Below are experts of layer 4 (counted from 0) of a mixture-of-experts language model. Rows are named gate (a neuron's input weights, with its number), up (a neuron's input weights, with its number), down (a neuron's output weights, with its number) and show model dimensions 0-159. Each number is 500 + 50 x the weight over its row's rms, rounded and kept within 0 to 999. Numbers have three digits each.
Before each expert's rows: a language model's description of what the expert responds to. This comes from a sample of Wikipedia text that the model never trained on.

# expert 51
Mid-word consonant pieces. Single letters and short pieces mid-word, mostly t, also at, h, k, in names and words like Rait-t, Indus-t-ry.
gate1:506510501488502555496566494471683514506498500598481499470508487483515422475491512529496480482572498493450335513480500494521519567498545494595493497509492469499404492471486453484660449482476501496512509464495498471463421506503466495507520500662497509496449387560526516613501587499485503555645516487493555505552460563498502497509552434490350418496532497424500506507507491487492532425433393394475451586497446512455522479522490369486507527507505549501484496446454496571513488465477498
up1:518514473455508490567410461513542540568616437530448492503516495485499478507449501632491574477491445495500507470493566575504498502482540562506484500505524464500561513647511519515402446417471461519499509510515288501422556510507540521552476493492485376528514522497480464553497638485495459405545512500497481391507543558458486527575476620510530413550405499501504503447509533459458497499448530491467704482524472502538481486560497499483498510530518446502509521390501507502484510541494512
down1:496473484559622482505645387431507368559510508497500546497497525433487485536508474491567498496496473565544491557499536474495478504481476485506505432710476495500491485519527512484511409475479493571495483446461433472507508505452517483551463491546532476514455526509449500516576390382518488499613499501505540599509449569500495413489615386522507524613507477381420519471505498485462446447415452461535495508500508432464500446522580500522533502505511510484479518608485511506407456543450521

# expert 31
Endings of names and nouns. Pieces finishing nouns, names and titles, like -ist in Communist and fascist, -der in Frederick, -unt in Viscount.
gate0:498559376521505511499466513507496502505500394505503601523518514550526517514501410514545477562513501514513501506480502498480482488482495508508526495459482343500464386523513512567466532497457601500501598434526490538652492495470529588496503452506479515356447628502498528499371488510499399520469492497507503518543475503510537485552503473495384496500489507502597512461574578515518510481520519550489638526418458501508526594558499454523415502486536441408585462495426498544369498508434447
up0:519505485549500500503486756542462496464505484502497534501501684408524494562504505502642485494504444503505503533480402468500502501518488544515653476500454424517516489499520499497517501512502484500523502493529586480566391499497409538352480478506517475452451501502500511550491505510498494511476486422495336558497505483494545535490481446501486454533484593444503408504527543499472482500500497511496487487474526428509496525731449490502445507481510508482508496501491501493495496508492516
down0:518496471584500499557454499524441525499530485388506494505541464498497580426529462494500670509471503509504503515503442519612606460502480482471502485512497480511505579444470508462493508472521530525526518499513504322505512349408542503515479502527554500502504496502606492555482483499499538505461503527591431593500502453478498409469455519527503416605500462493450494432527491501498472482508505545465501331429497436480477558533498674480499572500502635517553484501500506526499437508499396

# expert 4
Mid-word fragments, day numbers. Word pieces inside longer words and names (se-di-ment, imme-di-ate, Ant-w-erp), plus day and year numbers such as 19, 26, 18 in dates.
gate4:460544526517538408497491523488472484419476528500464491478502507433444521549533682494498508531440398478531507444394582471348515503508489497632502461464480526513486513475493498479542456465527525545490500514497437496485433506507290479539500489516510463468480523465501507460509488459511459483496509546501517604569506537515512588499504506599468632504526512514495497535541494516530346528705507496507453524505510519498545510430492504396489565429507530456482562493506501528538486489544500
up4:502420489513502495500509584510501486557476502479480454494520576514513517500492510496486578496575482567496378495461453496479523514504473493558516356513368560523505580499535512498427506532519501460472480560447362490436515508508495500501576431505531489576523514380546498554534514490579503493469627499520394576544497513500433507512500500503537525501506476499691421469502375492519473484655479468482494475487500512385518503445501511535599375484475632507517500487494527503502498470500496
down4:502576537501519510507468622471446460532632491584360517486556540524553506491491498556495515523451507499535418488462544523603548493584511470552476462542527505495481501509599585628487369494497495506529412513494507491584506458500514385486503520548476353437472495526507511575397494536471587523511368494499503510481476536489480462599477512496501610465507488516499513572512459508503490571510499362513489532465453454503580527437485487436557494521499526504597500393491519488498499507504434

# expert 3
Noun and adjective suffixes. Word-final suffix pieces such as -ation, -ical, -im, -ment, often in taxonomy lists (Order, Genus) and investigation, analysis.
gate1:525544462509514498505501435535487502513511631509473506501557498518518313501500501502514504422515492498513476533564508474507498484501481510476492474516509408465507500525502534503493572495494510491489474495424502500498586618499458501528637631512448462581509504479466399504498500472500493512500448496497511594500488496498491479512490512501467504551517504509512443470469472490527295608529508477495493522608507500513512505378508475500459489561362509472515531403515493614498503492514269
up1:508476507494492518502498664490440460489512460492490459502498542510479502500518483498480492500492499502503502506526497506501547508488567516522501458501500452485555493501620530508499494677503446548480498511566553492347577495496499493515477407531492506499492498515516670498502462444544547444528491516540502519503460396491544547512479493384621463499488433448521402559496493504480563514501444547657610492502596591512506478496493459534461498501461360514516473666493561536422521519487531
down1:509504601422487492467523501480506506524491499522499501500501520496509557630665515352570453496536471502514501500504504429483460506499490500597366496420577519459486524448393474502506460559479487553507503518451590496510435509494497483493460519436495427501503484521488469509497490511488502444394501386555583431502496436488484651583563499512369501354575503500490480514556601512519489500513503535596505536478393401493513485450470500495495568507499486419522532524495520540467556540500502

# expert 63
P-containing pieces. Word pieces containing p, such as p, op, up, app, ep, mid-word as in Archbish-op, path-op-hysiologic, Prathe-ep.
gate1:521331438500502506480425500499491472563556467501589513500523462504489553502524494450500507430480487496403380516495507513496495591500489466443556521394483494503643444453574498479503498506500483499384502491499368351534516580428460501498502498498590591500510442545496499484509507502504504469624518504569509536521588636416507496504499506533494500472519492414508501470496500508511342496504501379511499462479487578470494502522335553473498494501479498498511437490499444499499492501502494
up1:500659499498500578495508561496560491501496505498443497468497555636512505511458583504569497502542505499557502494438536454509399500431409495509495496501496499481502513529453446501497493421517506503512499545503557513503492510550566498488542500495434381445480523480483500508505492502673499599223533390511521499484533422569552417532499481551399500502488471544499500577474480485497497495500420516501513493509512486468560499508519502552496669515486539501499607486501524495511499505505507
down1:478498498523426478488496509502527507494484389591425510511506509485509511508619530507425499523500528507478566542468468568513480496538471485602502500494526493498502492327485463448489463502501431489493500506506486403549442504595357497505473499503470604498495501508500433505519458482556463504520481566547502482489651438592563489625492556513517476527463502502458429500637321453589494500517506381481517467510500533576495491522511505505515402451549483447431474476510500494500514641472511

# expert 39
Nationalities and common names. Country, nationality and common first-name words, such as American, States, John, William, England, often in biographies.
gate1:508533516498506698458526545501460502555454446504459454503528507448339504506484507504488531537500535527483510513505487532532507571500493558505537464448498492502503535519479457606484403420534500478503517503507467487387506501498465541525443501427356452693502427509384606547521363547488456552531557472404488543441500499578493468509506521491430484390425513499542500453503501496490592488535501518513495529500503520427479509501620509431492505465590502490515452527488499485498449564511503
up1:461501500503527501495510476498459485500304496488492454499517503483472502495498510541520499499492499496491514500495504500496503498499434558498507500502576475499512501512497423490608472499497489506497454511501489499517481500509467533504406498420487516505505498504543485442505504781461497519509498497484370651410500504480486486385468502512491496481449614497509504427506515502519581497509575506465501505499501492495550535480526500403499500543492502501500488599272489639523400504498453
down1:511515537482474508416505498497500501472461488501512492500546532505500487500527551500524499472575500481529543580501502489417495577542489731536513548463505428437523472499399464585467491517542511363499503528573493516411503507488607497450513485340505588495483501434497482507555504508456503552487505470485467484514318488476451504562542504501498604404518470401494531486511504497462458468492500496508335539482473504647502537475501412451499606499500475496559498481477521500518455514500511

# expert 24
Capital T and letters. Single capital letters, above all T, inside acronyms and at the start of names, such as IA-T-A, LGB-T, GT3, T(rowbridge).
gate4:504521475476469628486652491525558517516511489502500526521514491560476396500498642460517524530497498647488555514404505506516492507512500500500486516503446477491481520432507502499499538592478504501504486479444505502485486517485499526479501508421494502495498526503498510598421453484483520490496519523534498589479406498431459259542404516661491495415529530466500510498501500504498473523541505532585500441501500487530500498499489485486502505524468470286502387520492563518451487477404498
up4:609509557341461318445486471496503500464491565491490486439480501547512525509472473522526376482509477516508482484458453466496506497581500467511492705502471502561379463489503498477492484378505503441497545504514499498458498488513500510498500583495644486480458519507488512486505506544396506571472501557565501517547490489502482558503523507489414482487534486519503576379550462499500389495564503470452442503499504501428482510529500503538475520387577530488478610595434507442587502474509467
down4:545568509396477504496465499536481508521460498500504447496488494450511372481496499518324460480549501502643505532552496406477570389528488469516520577547500523500461504520472490463574450553498501546528442565504545575485421504500455428504532504500422507527492516620494500558493490509428539505420530416496517503513490550513401500504502513551503501566500523498479509503571524507471434517590548482492501415473556397474495494547515601504516287493503446498484534563367506425472457508504560

# expert 56
el and name pieces. The piece el and similar l-pieces inside names and words, such as Hapoel, Evangelical, Arcángel, yourselves, Berlin.
gate1:482521479531502493520394608497484534497507466505603507509526619489523566500501440509508472502621505502510504505474484472504498525505512488499500513433480513494496503540475500488499462498483488458465429467517526506533545499431527550439510506528504495587466493438498559501381323494502503513510538546499499547495553522490498503541547480465494499477459482485502508384505479499497447500582445592491501345463483520517483453548649501512418548326499468507648441435496497439502497657394580
up1:513499502522470522511498492344500501506495512468432489511496532521520530488501447586507500567494524517530571689489483497481501508460497437495621524468472486509490603497537510547512506508499510539475511457521545519638488449396500567548473495509505551524374486478503576501379420457473508501621506522485515486504504500553530485509460525489492504442506501471535529396501471520510410381516528454508514498510375502565506507529516512504489492398491429441637402491513481326490516509457565
down1:508528508612541424545497502535461576516507517476403497513493514502614504507505477515558470534449485507490577498487500502630502501395497485558519498549486494495498497499505546501488449505481464428499491481484543474498513501416499519635523519511577435484455525567501454524494543536451496539497576500425436589549500492552540466478535499339463515618514540568496451573390504487609532498515456498502560512501495508490359488503457614422416446478505517504439498696502498511503460480405498

# expert 44
Math and markup symbols. LaTeX and formula markup such as _{, ^{, {, $, minus and plus signs, plus dashes and odd bytes in foreign scripts.
gate1:504568500655501499544483561579489514455479509447535465506529609473496528566504611471501495469473504500504511534517491621490512501500499600502514633494513506547535652494529489505510465500514502497493496497495515493462497502505463485498501474490570468518484474569488494492487516502533503501560497533493475434410511511438563466500507517601501502476494629508494597494495488540482507522501498484502280265493587508485510498327473514444505497479499539529493505493521419528476466511488497
up1:498497503501504473502500499535548539509504497451488512426502434635450506402512497491498509466504409500496534507501482509496474495435441449470483476542490494465519497499479428509495491394418502610475490497495477431529509521509532504501485490497498496512468556440484491506621474537462498559498590505520541551591476498519428458462519474413502593542619479497503423470509504498492485499506720499499505506492498435548499490667553497509508593484517428483498500530488765502448518500541519
down1:509540431498482496713514501496528524440500504512465509351374442502496497508474457464514525574510498500529488409595463342504500492495498535503472477490510534516531506471509513477491490464561497425385532508486473490622535470472561513513502503442451482533504522546520443484569499453537500503497557476445456618459492563484416506512481390503504546602498496516427476477489484501501474509479527508475479568509484412511423467576579507562508351515517475499487520512500587338548501477501517

# expert 14
-ic word pieces. The word piece ic and its variants (tic, ric, lic) inside words and names, like Ethics, Jamaica, Connecticut, Electrics.
gate4:472502499502512504502489493505500510505433497384570519565591369420494501496539517536495573495490499485363488520498510532501491465499444508507555492628491498501471500548492361494506498501499501456461526470470400601491502556500498500505565493436358510577497503518506502508498501400501494500518500519468520447501373491401437422520512483540498494498502500518497486494530485503477506305635543526498504513490508500496497500483494492498483495509494618471496522425499503623389388349504505
up4:579491510492508500497506528497497474485604442681501497491484548518525504506502603500510474496382502501496592451541499498493455562508508515456412547490499487498512493494416619505569496446537490691517500501542516440502479501448506490496391515512505498481426533431461507483588492601631515492494558496570489502499501503617547509467499494494503402500494500500488503485506515594616456494492441498561485459625503499538504412544562477503491564503536439573504486497493612559532475584506412
down4:565639507559500506436490478478551476456492431507484585461512522570489560505592498500699501528514495535441524497547485636535501530560512501541502423499441491507496433528464502509543498482493458579511511531501623477473324489456463504491501514515506499550501592476514464400495404506488494616505525511512490447510484591498497518524496495410502547441452490566493495577468519468484459399541498568502504502592513515495507611503502488532404501526436497500408484493502522482508505488656498

# expert 27
Commas in numbers and lists. Commas inside dates and thousands in tables, such as December 21, 2005 and 1,594, plus commas between listed names and places.
gate1:495473503501495568482440504416512483428506503579592527483504530483488516554482523423478303538499492442504512462513480578384423502504490507487493480504468504460523399543509508518592526497685486461331496511507527561501507409512456496506437518501485661529487529552488524497591506500509499634506617558515468469526515504458499594517480474482432494461521440531471479538528550510543521399447485499501467521502493494535464477481498490560385556511513495436522517497562519482510401499459498
up1:502501498434497507572535492398454416491500489556510421489616358457511472495503554496405417480513514477450501336491489469460530563484497427481496532509495533499510468530389476632437476482588485554470655499498508528499503449406476441477500497498477515506508312586495471502543609453478495503528574481501427564440511516487496563539477509541504515513454500604585362510501460503428502507378504492479513522504499543487459496494515483512475524492527516487516512511498589502497474502482516
down1:494473572536483497573598536496530511500537497496583501480501457487569494480613465545279430606438521492551485612456544555394562497509578514504545509443522519463496494495576462499499530404505552571465430497458508447518500499403519479493462520493504488529502499556496519492359592562496505503495511497504492526463489503551484526498447593459569491514474446522516495420486498485512528509498505532542499503467390493463497403546499455480497495529509507501516509497451715458475499492483629

# expert 10
B-initial pieces, part. Word-initial B, b, R, P pieces starting names and words (Bo-th, Ro-b-inson, RAF), plus the word part and prefixes like sub.
gate0:508487501421492505553559490490653537530415539488497434518513503459427562415501508496489496518468357451489494380351540501563568569463502639478453425510468481496524483481501475500492475537470326436513436498359408514456472570558395501513449532495460515494607501516439618480463484500503453496592494498500497500496519500500504511561517547435516511448502426400497584567497532495442490482404494500549493508474436526482503461481523560436468508491477490463530503506503488499459490533502512
up0:624498492421502487557630485494502514453503499568502488525489517493498457432532491488504497516440374464475506489412501395581505499480470539485440502429479480491529510508437504498474494525451438432406364492438300508423446563484493498497463623499454517474515482432518547394470521512502501490630489492524465524489541480494500487627537549380384495392487493403505499483500517527459524507490526465503388489471509497480491486513498579496510571481497484452567445511456491523496474553527509
down0:467483486455563541440497462602500510567504491499570464561480423624502576486519579504468317485498510495450392460499540501463497569538493504473475456489325497525486556487445531484504500447502429474503494585554510521531476496494512507444473493520564512517519568507456436595499541506509509504291476481493506546410534496604498535442495534485493600459493501507501500531523536492410517508499489492494556637420501516470493506503417523458558547471508567517543496504572431469473506505389509

# expert 33
Foreign name pieces. Middle pieces of personal and place names, often after K or J, such as K-im, Kaz-ak-hstan, Ken-ji, accented vowels.
gate1:510396495515496498515505491500528609452498621505493494501559528473493508405531512772508465498514507595497513503506499498428542411507516464571499505504472505478486509492502383456496495614499511501507504461326506512526509491498532503533451456510493496497499524637509467502567519495581573501599514492528617404523529658511495498362490516521527512499505495428404492496528501517492412526497516418502498514493504516500498469518487507470523495497500533462499488458510505517492508553572535
up1:499404460493548472541487444501496498510511507440502506497490472499471500475389465496565486557557503512508574413536502474502497554495417522481493405466506484430449551505498548588478506504507502486574357507277493486489435515423507450452478487486449489552505482476495675506448479501606550513507508372496484497506477544497405514505477576499502500493503522502503467494546513523541526531499481587532481497476502468504460497513536484507478482501236504433500500485523502608546506503522509
down1:413500603513507495439471494471538543499476532503502491543503473541511510395482506458508507433462463294499511441499502474557502493568455607409509464495500540494513428501504483507499457552420500499568563587569438505503501502503479382491498415495481571469498543480492522518499484541467504482496624540491460505540485496478485545601439518496496458463566515515553610570592502439498539525607505456434498504496457504489504498477342475511505506650429457654563532540441512502507541507493499

# expert 0
Mid-word name fragments. Short word pieces inside capitalized names and words, especially after M or Ma, such as Mis(souri), Mur(ray), Mar(cel).
gate0:487499515496501483496501436493481491494493494499497493501481486501500527448509478478506528523525693404459517396520529406338592528495569554526492497500450496496504576501494515511562503545596507524512560518500507300406441495519514493627363546499509429447615469473507553523488562561398501500498505490499520538512497595480506544511545533481514496505488520494496510436472476500500549489519568474430511473524487299486518571500570504410492500486500509422485500477424463492501510499501517
up0:498496461497500590496513497495448495499510453500232538472509526502491496537524354501500490413504496509488446511403492466513519481502498508483503498511550494498563493498528498496507498501419661499497502495547458524503499506494422503684532494482497500497506489531512498491496484446614497561401503616500508487493501508498466500476541481377500506513558544382372500497640498470518458503493523500503499634497485515458507488495462498487500500506497458422485501536496500350501529496505490
down0:505483497460446601501522258497458472481411436596552515500559579504518496606539480508520495538470465600439423556503623521537384488499448605452474671458535502377535588458554477519506501562533512501505501476490526555461405472502516470512536501500513448486441510533459507516478467494636491461500522503464499498512507500489435492496544501501496518522409499565526498466493526516543502406459502499506502516575496493556516479500492476500492529521508484500495571522502513376479612510495462

# expert 32
Final -y piece. The letter y ending a word or name, mainly after a stem, like Germany, deputy, Sergiy, prayers, cylinders.
gate1:493498377495515613481507688528496473563458505530506500500438467511466496433492485511506425500514512500473541492526490496608504615495482531349529499497536353439514501523500496562506560540502490510501526378495569588501533504543498437493395491524529495397650500501492491514490519499502498534530499493459500480502504500568505513452411387414486497570533502458452498493610489623504487506502460511503507487508400439505579490372501489596509490444471502486520497500492483542492515543428485
up1:534451493512493501519511497496522502563500502537554510558481501501510496391504395509497450501558487494504505511505502569529570501512497504519505499498368510503511423436537558565458498396480494496381504419431478506506468495494507489502492494680503553507517477503509500521504548508501497381539505496498663498563486517568514555500484387497455506516481605547518452498406458491447500634425497497488310496523492481481638502487510508512422494499496481506536498493499511406499493596504641
down1:496480571473459513428511488455496499493500478655534496532497490511495501509482475513498495460535425506505497502501520513482498500585431503549588517344504503500525528450458509487367401449510351484507475469567567500474445343492451505497472466496510502502512490507495422489493510516424463472504571513502476479539504435502531482508504499486408503505502553538579344482531471518518499481710521501500514500509436512535494528489515504479470371558523481588452547477445484502523341473421505

# expert 48
Latin-like us/ol pieces. Inner and final pieces like us, ol, il and ul, often in Latin species names and surnames, such as Dare-us, stat-us, crassapineat-us.
gate2:521440400536536543502496438496493519499506378511494489499519407500485522433508512497488501511526514499530556499498467633574478499502529497491486505496496492393482496505540490513501587519400505528486514494445388524512494476497475459487492498510486515499533506482493496516528482509522437493499462502521473501521501517469387514497505485502470491533341413491497456534599498311410521506603505368511499551464389499521495499320459503598505500562378498450568458521393425529417516495467441
up2:552448481553553490509505500551489549498504464496440511493505502520500575496576513435456537507527498497527506590456458477612497516479501501501509506489455519499499521490483499515491484584453470509415520579504279514630557493454502493482489505515311518506529290484497487485508466521637493500494498501612484505520464487439482467502501493357490551446453500493496403502476452478479504422548507499523473529479501531501489503494450531504545491553341545490500419596458505500497505475501464
down2:527382469457484501501500494496402435507485496500514504465447503429468502538439441572489485508486528434514492482505509529431439508478503505506354514496523583452681377524505510481435498474507498596580479488524471518500498419589573485510499510508460462480456506474496502506498491482484490581500520507487483511495500496368482487499412412570592615500488501308491590443495435495419515503398508511503491505515559452413510569487498465503499501504508646531507551505503494499576493584527471

# expert 40
ter and er endings. Word-final ter and er pieces (neu-ter, Wri-ter, Car-ter, Ve-ter-an), plus ordinals like first, second, third and numbers such as 3.
gate0:499500515448512512405465512581527458392588512418485547491513542502474491509498489511475498507569611386558518482485491593503603496517507795501390497546522568511581418496500513503488480500483560483499495443433526499505526505511498410509362507484512479499491533496466554461504489515485566544486552491487507517499507486504541643464533515486502529458391493475495506503451505588495507498485531514487482519485601474491497499517520522496475500543536499519310559493472478499495519478474500
up0:501510553440545481419475533516503505466527523442471507417525514505513491512531405571510497485468514486486505537498512519498522504522523529504460518520508753502704489495493513527498527485500564506502447422492707447414550565507449453503309500491402494504491510510410519444491494518480535508488513529383502523466519476627501510483505502453497509442489449491449503500499482531475491468500562543503496536479476500494499519503499498480500517504571467570350514521508505523451558502488511
down0:535500508509549459549518455520517590465452576503525430550494526489510502486506490501518500502510535520589497499500503500486548627503509499511518499513500533425502555487491579494504489498527500517463489523499486425505473398513498534493438494492486537496499483497481545528444593487524594499495500500509366473482530391490505518554440607453523531494425485545461522526501488414536529665498499501443499532497458499658490507586544404508521477339507520525500513497408495499680546490693570

# expert 41
Hyphens and symbols. Hyphens in compounds like Season-by-season, side-scrolling, anti-Corn, plus en dashes, slashes, underscores, plus/minus signs and spaces in formulas and units.
gate1:487536502411508554500499487613437580532490503483578503457497500381500497503503500648499568605494529501513525522501488497488456517568639532487500603529517444511438459545500446541475516485390395602503466511507504494500494436455503547492499501488492520528489402534566500426504576444264463509576498447487459481481520498544499473463500506527504489513494496490526503501506501501572512453558625492463572482498489494505496495563516539565632473558475546453470536411548525572482510523416502
up1:490508501454561500511371503509489514506552411584604661520483486501496592503471504498486493435486488504496606501368501468499444499482482500476572496489504503480490354563510697497500570510500490485485492499494504491499546503475498524437501506505537524486545587516500500496565526489547494495506413487489476475524507527520496434473500514502510510515511419492502478493495462500571487468438475488403492428492487529511483283557477592496513458500500600499501529629506526589405391501495494
down1:494505491494446443471517553461507485498504495520521532332488482515525559508606502521489548473526508455500498510551494501502496547411595500543513529366493510508473538496501428508429488604506507527484501600498463480515498517500513498490359581487472556502505494493494502493491513334494511506552458521552498548476539511521513488587520560515542443474488527502445495495494516514488481493547471498331361441612539427502504553595490502482467657501499494542498373486482522459508509488332513

# expert 42
er/or agent suffixes. The suffixes er, or, ers, ner and der ending words, such as Entertain-er, educ-ator, togeth-er, West-er-n, Un-der.
gate0:496501493486491498501365477502493521491461478477462465510424498505500481390494549496491495492565500493498581501482572502505482550513490472487295550474524505401498540502534448526578474497457508557516454495491491630498448498509496481490559522519504677504511518498482458529561551521503482554493544491563494504450442534518458539511502450559495508591497488515483489316495567505431490488497514474533529474496587423541365441500504469500425501503502540460494556301600477496521517502462417
up0:473515504485558506506491499292485493465501403483485511523469503483494484504511450495402468525544536500520500573481488495395536483500503504504500501556497507482497523488506491459506420526528512432544505450447569536503488482464587466494486489502446507299497482617476484569446459502502504474478536490478378487505422517475501504491497519534533591355512471527514482493687477506493494518483472500464463497476459567497557500467530611503576566512478484669503503504400503486506437503532618
down0:613489484517502507513447566527501496502511456514401440461577514519419605486558509660551562502506566508644442503488524569465526460523501501482429555518535525499499520474499424436510519494443541504524558471522480499496493500629468500510538515408426511506470359492434493437468497508498456562595469553493491487508486489463499586506507502434455556401482510474450485330681500497504374531498519491500459462496488502501556520583499446551509500503492497437489487498516500503495492442438427

# expert 47
Hyphens in compounds, ranges. Hyphens and dashes in compounds, double surnames and score ranges, like married-couple, Haylett-Petty, 20–6, plus slashes and prefixes un, sub.
gate0:495504510511499637497467512477549451437487477505497555507501480485491537517600500564397500502502525424497555510645504514501500475511514638501534608501540475495500505499491502531513488498444526515479604393519487416512504435474513514519580426480405520501455533483500472532473486540502436516496482478492311508494518466495511500481465495515501458411520478591498491393482514502526469562466516463484494546503502625521501527635520532440395457506625463475539430494493350533393445520499500
up0:492455500511508550605512502506501444480523459435494498516512482537517517567499484530445503517523633504505502494488520516513486439503532749492533491527543494495500514500498498575513513480387499501500455352580452500564507487495592433501504426498466496517483514486481524500501551536505501528489462465496481540396498433355459495503500450674505499482500485500508557443497570391537510500377505570501518499484449522536403504567500594498367389503552493463500461449500449486500502503497488
down0:498501489485494539491541432485535426564550513507431500593500503521680500498498503501499393645476492491473533502501493504526500499496472491602412489540477515526528559509508520370545288561501486505495540503481318536554574516502499430491503535548504554415492513528499406497447541497442555490481427504471512500436514504505446486500519486524500508568501496507517511483516505494534469587504435557504471493504512496613314579485514536601482506456515528507501496497516501522473573500455503